config = dict(
    num_hidden_layers=13,
    hidden_size=256,
    n_experts=32,
    experts_per_token=1,
    d_expert=480,
    d_shared_expert=0,
    hidden_act='squared_relu',
    moe_layers=[0, 1, 2, 3, 4, 5, 6, 7, 8, 9, 10, 11, 12],
    router_score='softmax',
    normalize_top_k=False,
    routed_scale=1.0,
    balance_loss=0.014,
    balance_bias=False,
    router_z_loss=0.001,
    init_std_router=0.00849,
    lr_router=0.000772,
    num_attention_heads=2,
    num_key_value_heads=2,
    head_dim=128,
    vocab_size=16384,
    norm='layernorm',
    norm_place='pre',
    norm_eps=1e-05,
    positions='rope',
    rope_theta=10000.0,
    rope_fraction=0.5,
    qk_norm=False,
    attn_scale=0.0884,
    tie_word_embeddings=False,
    parallel_block=False,
    init='trunc',
    init_std_qkv=0.0268,
    init_std_o=0.0,
    init_std_up=0.0268,
    init_std_down=0.0,
    optimizer='muon',
    learning_rate=0.00448,
    lr_mult_down=0.7,
    beta1=0.9,
    lr_head=0.00438,
    max_grad_norm=2.0,
    warmup_steps=200,
    schedule='cos',
    final_lr_fraction=0.0,
    batch_tokens=[65536, 131072, 262144],
    max_seq_len=512,
    doc_mask=True,
    train_tokens=1547000000,
    max_steps=10600,
    dataset='wikipedia_en',
)
Below are experts of layer 7 (counted from 0) of a mixture-of-experts language model. Rows are named router (the router's row for the expert), down (a neuron's output weights, with its number) and show model dimensions 0-255. Each number is 128 + 32 x the weight over its row's rms, rounded and kept within 0 to 255.
After each expert's rows: a language model's description of what the expert responds to; "raises" lists some tokens whose logits its average output raises strongly, later layers aside. This comes from a sample of Wikipedia text that the model never trained on.

# expert 19
router [ 97 110 207 106 132 115  86 141  88 124 155 210  83 102 104 211 149 147 139 154  93 136 132 162 145 153 146 108 103 136 139 123 202 180 153 149  82 151 140  92  51 157 139  67 106 206 111  65 148  39 154 108 152 103 118 156 115 119 153 107 183 131 114 107 159 218  79  97 111  96 153 108 109 124 111 155 146 129  88 124  96  89 145 145 112 154 134 122 104 115 177 113 141 167  88 113 111 144 151 170 142 148 134 147  80  99 127 113  62  73 216 148 143 165  98  76 160 146 144 103 141 115 108 137 173 103 125 168 158 149 111 108 111 159  92 127 138 127 101 100 146 142 144 138 152 114 149 116 156 106 141 120 150 123 108 158 118 133 124 126  95  97 123 128 199 150 130 105 118 149 116 107  86 133 104  81 112 131 105 115  98 108 159 117 136 112 180 156 177 119  83 108 183 103 110 166  74 107 173 160  89 133  97 126 137 140 157 138  92 146 151 120 122 101 136 163 130  57 129 125 132 158 110 100 175 167 157 193  28 155 134 137 150 111 105  76 141  97 110 138 143  98 115 149 109 103 145 122  59 138  60  56 106 167 159 151]
down1 [110 140 182 110 103 117 198 131 106 153 125  86 103 122 128 190 165 101  58 129  77 120 151 121 137  85  93 172 124  65 107 105  90 140  92 121 128 132 139 101 119  99 101 140 156 185  83  94 108 116 133 165 121 122  75  70  62  99 154  96 144 143 162 157 129  92 134 194 136 136 152  34 103 100  85 147 189 152 194 121 113 162 137 121 164 130 109 157 204 165 160 114  67 126 167 139 114 111 105 142 177 103 163 136 130 144 129 116 143 101 104 132  92  87 109 149 129 110 148 108 112  78 163 141 179  76 120 113  93  84 128 123 137 136  96 121 122 145 194 224 167 109 154  64  83 163 107 148  82 111  91 110 128 148 179 138 188  74  97 118 122 126 106 167 171 149 174  72 136  80  93 136 131 144 170 109 131 105 146 108 169 128  79 148 154 137 112 143 141 147 119  80 152 171 153 190  83 133 160 103 135 114  80  84  86  82 106 101 150  76 140 131 123 144 176 115 160 148 141 123 145 107 149 165 116 173 115  85 137 139 128 155 150 154 156 138 148 132 159 103  88 208 132 161 140  98 148 140 165 178 136 103 118 172 103 152]
What it handles: Infobox labels and table headers such as Preceded, Succeeded, Class:, Opposition Score, and digits in car model codes like Ligier JS P3.
raises: "-", " and", ",", "/", " in", "d"

# expert 28
router [ 81 112 106  93  97 108  76 169  78  99 168 129 117 107  92  72 170 156 175 135  83 174 174 153 184 173 124  88  91 181 131 145 108 138 155 168 115 161 169 126 191 159 100 106 138 144  73  56 152 120 149  89 159 154  87 157 129  88 147 107 102  89  89 138 159  91 125  86 113  97 166 163  84 123  80 168 154 164 111 102 114 144 122 130  90 161 172 125 180 123  98 124 171 175 125 134 103  95 109 130 142  99  78 146 164 103 161 104  85 136 107 167 164 159  95  97 158 160 163  90 173  94  88 148 116 160 147 164 161 167  95 110 108 179 131 123 165 136  87  97 139 183 142 165 149 120 126  93 159  93 168  98 160 128  83 169  87 156  93 182  90  93  96 191 121 160 152  93  87 111  96  92 106 136  83  79  77 109 128 155 107  94 163 104  99 118 174 158 118 189  88  86 147 131 101 145  78  95  70 160 126 138  90  81 103 146 171 108 145 159 176 161 121  99 144 135 132 127 134 155 129 128 145  92 130 107 144  78 130 137 164 175 151 112  91 124 140  98 141 161 131 126 196 156  76 132 161 141 159 185  91 100  98 102 154 113]
down2 [152 150 106 136 140 118  92 151 128 105  67 188 122 143 169 123 163 147 112 113 134 115 121 142  57 136 117 131  93 135 108 102 157 160 169 121 131 225 133 131 107 121 114 114  73  89  95 145 121 105 104 133 126 153 149 121 109 129 135 136 124 168  84 124 154  91  81 115 125  78 180 112 150 172 113 121 122 137 108 134 136 108 112  62  58 165 146 139 139 135  97 127 117 176  89 152 185  97 124 118  95 116 158 142  90 115 131 170  56 152 170 181 145  87  83 152  83 191 157 147  64 130 141 142 135 159  79 160  99  95 152 123 155 128 146 123 158 121 108 152 102 120 163 117 149 153 123  98  39 112  78 121  81 135  67 163 161 129 177  87 179 145 148  83  57 159 135 139 154 136 118 119 166 163  95 114 136 196 130 174 110 124 139 102 168 122 153 114 134 131  96 144 111  97 131  74 167 166  67 155 151 165 180  93 114 108 109 117 155 169 127  65 136 124 109  59 205 134 107 111 118 157  99 156 180 192 108 149 124 117 162  94 146 134 178 151 139 205 203  89 113 119 104 150 128 187 110 126  93  63 139 104 127 151 126 173]
What it handles: Match scores like 0–0 and 1–2 in results grids, and the first word of entries in lists and names.
raises: "-", " in", " and", " |", " a", " the"

# expert 7
router [111 173 126  80 180 114 104 170 124 148 145  95 102 111 137 108 168 143 148 171  88 130 126 180 151 166 175  95  64  77 146 102 166 157 171 100 143 152 131 162  86 173 104  80 158 143  88  73 151 142 169 130 131 103  97 164 109  96 124 118 126 118  89 111 145 179  99  78  87 108 153 129 107 159  71 155 170  96 144 104 127 155 118 124  96 112 151 136 120 114 172 124 171 101 189 193 135 121  74  96 154 135  89 181  79 131 122 101 132 155 166 160 146 130  71  92 150 139 168 185 154 105 122 111 125 185 132 144 131 137 111  86  76 156 109  96 151 168 112 106 153 153 122 142 154  94 145  86 152 127 141 168 158 108  90 161 136  86 103 137  98 118 115 119 118 160 130  98  97 125 102 130  55 138  63 158 130  57 104  94  47 107 157 129 155  68 128 168  83 155  95 118 187 111  94 183 116 102 130 169 129 129 127 107 133  94 172  80 106 129 210 149 126 113 140 148 154  70 121 101  92 138  91  73 128 137 155 167  84 162 155 123 152 112 103 163 111 111  76 152 155 117  68 177 128 124 150 118 169 175 143 169  87 140 207 176]
down1 [124 110 112 171 124 167  51 150 143 157 125  58 105 142 100 144 115 168  92 119 102 127 118 100  85  65 121  61  84  81 108 103 102 219  84 159 148 159  94 129 119 113 172 133 112 164  76 158 115 136 139  83 136 163 132 160 142 124  70 165 169 111 160 126 118 120 153 129 139 181 134 157 112 113 105 126 139 213 185 177 114 100 152  94 163  93 160 173 162 159 159  88 103 173 105 117 133 150 110 141 151 123 116 171 114  65 153 164 149 207 142 103 159 132 124 118 133  76 125 132 186 128  93 128 200  88  85 122 122 173  94 154 101 171 110 201 133 114 115 121 106 115 100 124 151 177 153 118 130 106  81 164 152 149 154 113 173  67 138 114 120  84  45 104 129  91 107  80 135 149 114  85 108 138 133 103 116 143 100 131 149 125 150  85 176 136 147 161 195 102 149 140 127 126  81 134 167 187 145 122 146  87 126 117 139  85 114 135 125 116 123 133 140 128 136 118  58  66 120 106 151 124 150 105 160 169  87 145 145  54 126 118 138 152  41 176 135 154 123 112 157  94 170 128 124 149 151  87  88 153 135  93 138 179 169 123]
What it handles: Colons, semicolons, pipes and dashes that close a name, team or label in lists and tables, as in Ari:, MLI:, BUL |.
raises: "-", " a", " in", " K", " the", " as"

# expert 21
router [ 91 144 126  88 167 127  84 148 106 118 170 129 165  91  99 136 147 158 161 114  88 143 177 153 167 161 119  90  91 111 109 128  85 145 169 158 124 157 206 130 170 159  78  45  92 159  88 118 148  37 143  97 159 154  89 152 121 108 136 109 131 107  92 125 152 109 112 102 100 105 149 122  92  62 123 163 160 102 105 124 131 128 211  69 121 150 182 210  89 154 150 119 144  79 157 139  90 126 178  99 150 119 128 136 106 106 141  96  81 133  87 164 166 154  87  85 175 148 153 166 152 110  90  98 114 119 147 169 143 156 103 112 101 164 119 109 146 136  94 114 152 162 139 139 149 127  91  98 163  80 169 143 137 106  99 164 102 170  98 164 101  90 151  69 148 149 157 101 129 168 106 122 102 163  68  89  85  90 112 134  99 103 164 146 199 139 114 152 182 137  90  82 101 126 108 146 140  93  76 158 130 102 105 102 123 157 163 108 125 153 165 110 113  97 127 149  92 206 109 135 157 114 111  92 173 109 132 121 159 159 140  98 158 103 102 174 132 123 158 167 173 136 223 149 128 132 146 119  87 113 191 169 183 151 166 150]
down1 [115 104 165 130 112 164 160 122 143  86 158 138 142 102 186 170  63 155 123 173 182 151 159 155  88 123 169 169 149 201 171 105  55  58 185  98 122 199 139 115 122 127 141 112 107 131 105 142 122 144 128 152  90 118 137 142 109 129 118 154 132  98 138 234 135 117 130 129 144 101 127 110 185 130 116 115 120 123 119 125 145  96 100 123 159 127 154 100 131  70  69 111 115 103 163 126  86 167 120 117 125  99  95 122 144 105 170 155  98 113  72 106 133 110 112 128  90 138 164  82 161  87 141 132  83 134 142 144 143 107 129  96 179 102 145 144 149  62 194 106 112 146 132 170  89 111 116 127 113 107 141 150  99 129 147 109  81 124  92 126 198 167 139 118 154 144 132 140  94 156 131 171 145 172 145  96 108 151 117 160 155 103  57  79 173 127 104 122 158 107  92  86 145  76 125  81 109 142 136 102  99 148 136  78 217 113  73 155 124  93 186 170 136 223 112 149 176 160 162 131 128 117 129  95 100 174  74 104 167 131  65 116  91 165 132  65  95 128 114 163  91 213  95 164 133  96 117 133  80 150 142 152 121 159 162 146]
What it handles: Word-initial pieces of names and foreign words (Mar, Yut, Sub) and digits in codes like UTC offsets and model numbers.
raises: " and", " |", " to", " in", ".", "s"

# expert 22
router [ 90 199  78  86 112 104 102 173 139 151 148 189 117 103 126  84 161 145 142 147  78 135 135 166 161 163 148  79  95 147 115 109 170 171 146  96  82 149 182 173 137 155 115 155 114 141 106  64 148 145 170 103 140 151  97 160  67 126 161 120 142 101  99 120 160 110 121 103 115 103 140 125 107  57  86 169 165 108 114  89 165 126 160 119  74  75 145 227 122 164  92 170 146 114 167  72 111 165 106  45 147 109 110 116 157 113 102 102 146 137 114 129 151 141  79 152 154 139 146 160 140 116 113 125  81 175 121 158 140 158 108  85  95 140 132  81 145  86  91 124 171 125  59 136 161 103 139  95 139  98 153 177 139 193 113 154 113 103 124 151 100 131 125 154  62 170 163 101 153  88 118 126  89 142  94 195 117  94  82 160  98 118 150 129 110 155  78 150 115 121 120  96 163 143 121 157 131 104 185 168 219 161 136  95 152 131 165 162  95 146 168 184 115  95 177 147 125 185 108 140 150 118 150 109 111 109 178 130 113 122 140 194 138  96  98 116 130 121 158 141 147 111 131 143 155 127 157  93 165  70 137 206  86 172 155 137]
down1 [120 103 134 100 146  96  99 135  76 137 138  89 128 128 151 138 139 140 108 104 181  89 107 138  62 127 151 131 165  93 128 111 171 177  59 151 182  91 182 124 124 128 104 179 163 140 134 129 112  66  98 162  92 159 114 139 113 135 148 142 147 168 149  82 106  65 146 111  82  80 159 149 105  68 132 114 122 109 122  76 145 157 140  93 164 130 162 129 149 180 111 165 101  91  71 170 104 103 142 106 124 136  57 122 139 108 139 112 128  96 164  75  89  88 137 162 184 131 101 109 138 147 103 132  93 155 168 151 117 175  85  37 105 159 134  63 158 122 112 109 120 179 140 182 169 158 124 157 106 132 155 114 132 126 107 140 123 107  70 175 102 185  93 157 166  95 127 158 119  78 131 155 116 113 124 161 121 151 128 101 131 136 147 121 114 133 128 110 149  81 169 135 104 153 162 151 116 162 157  92 178 125 146  72 150 103 171  57 110 102 148 146 176 106 172 104 188  88 103 108 127 156  88 147 112  94 119 208 140 159 138 137 134 127 149 150 238 150 148 137 141 125 136 200 108  74 103 163 122  79 112 121 163 168  36 134]
What it handles: Final pieces of foreign surnames and place names in cast lists and result tables, such as ud in Reynaud, an in Jordaan, plus election.
raises: " and", " |", "/", " in", "-", " or"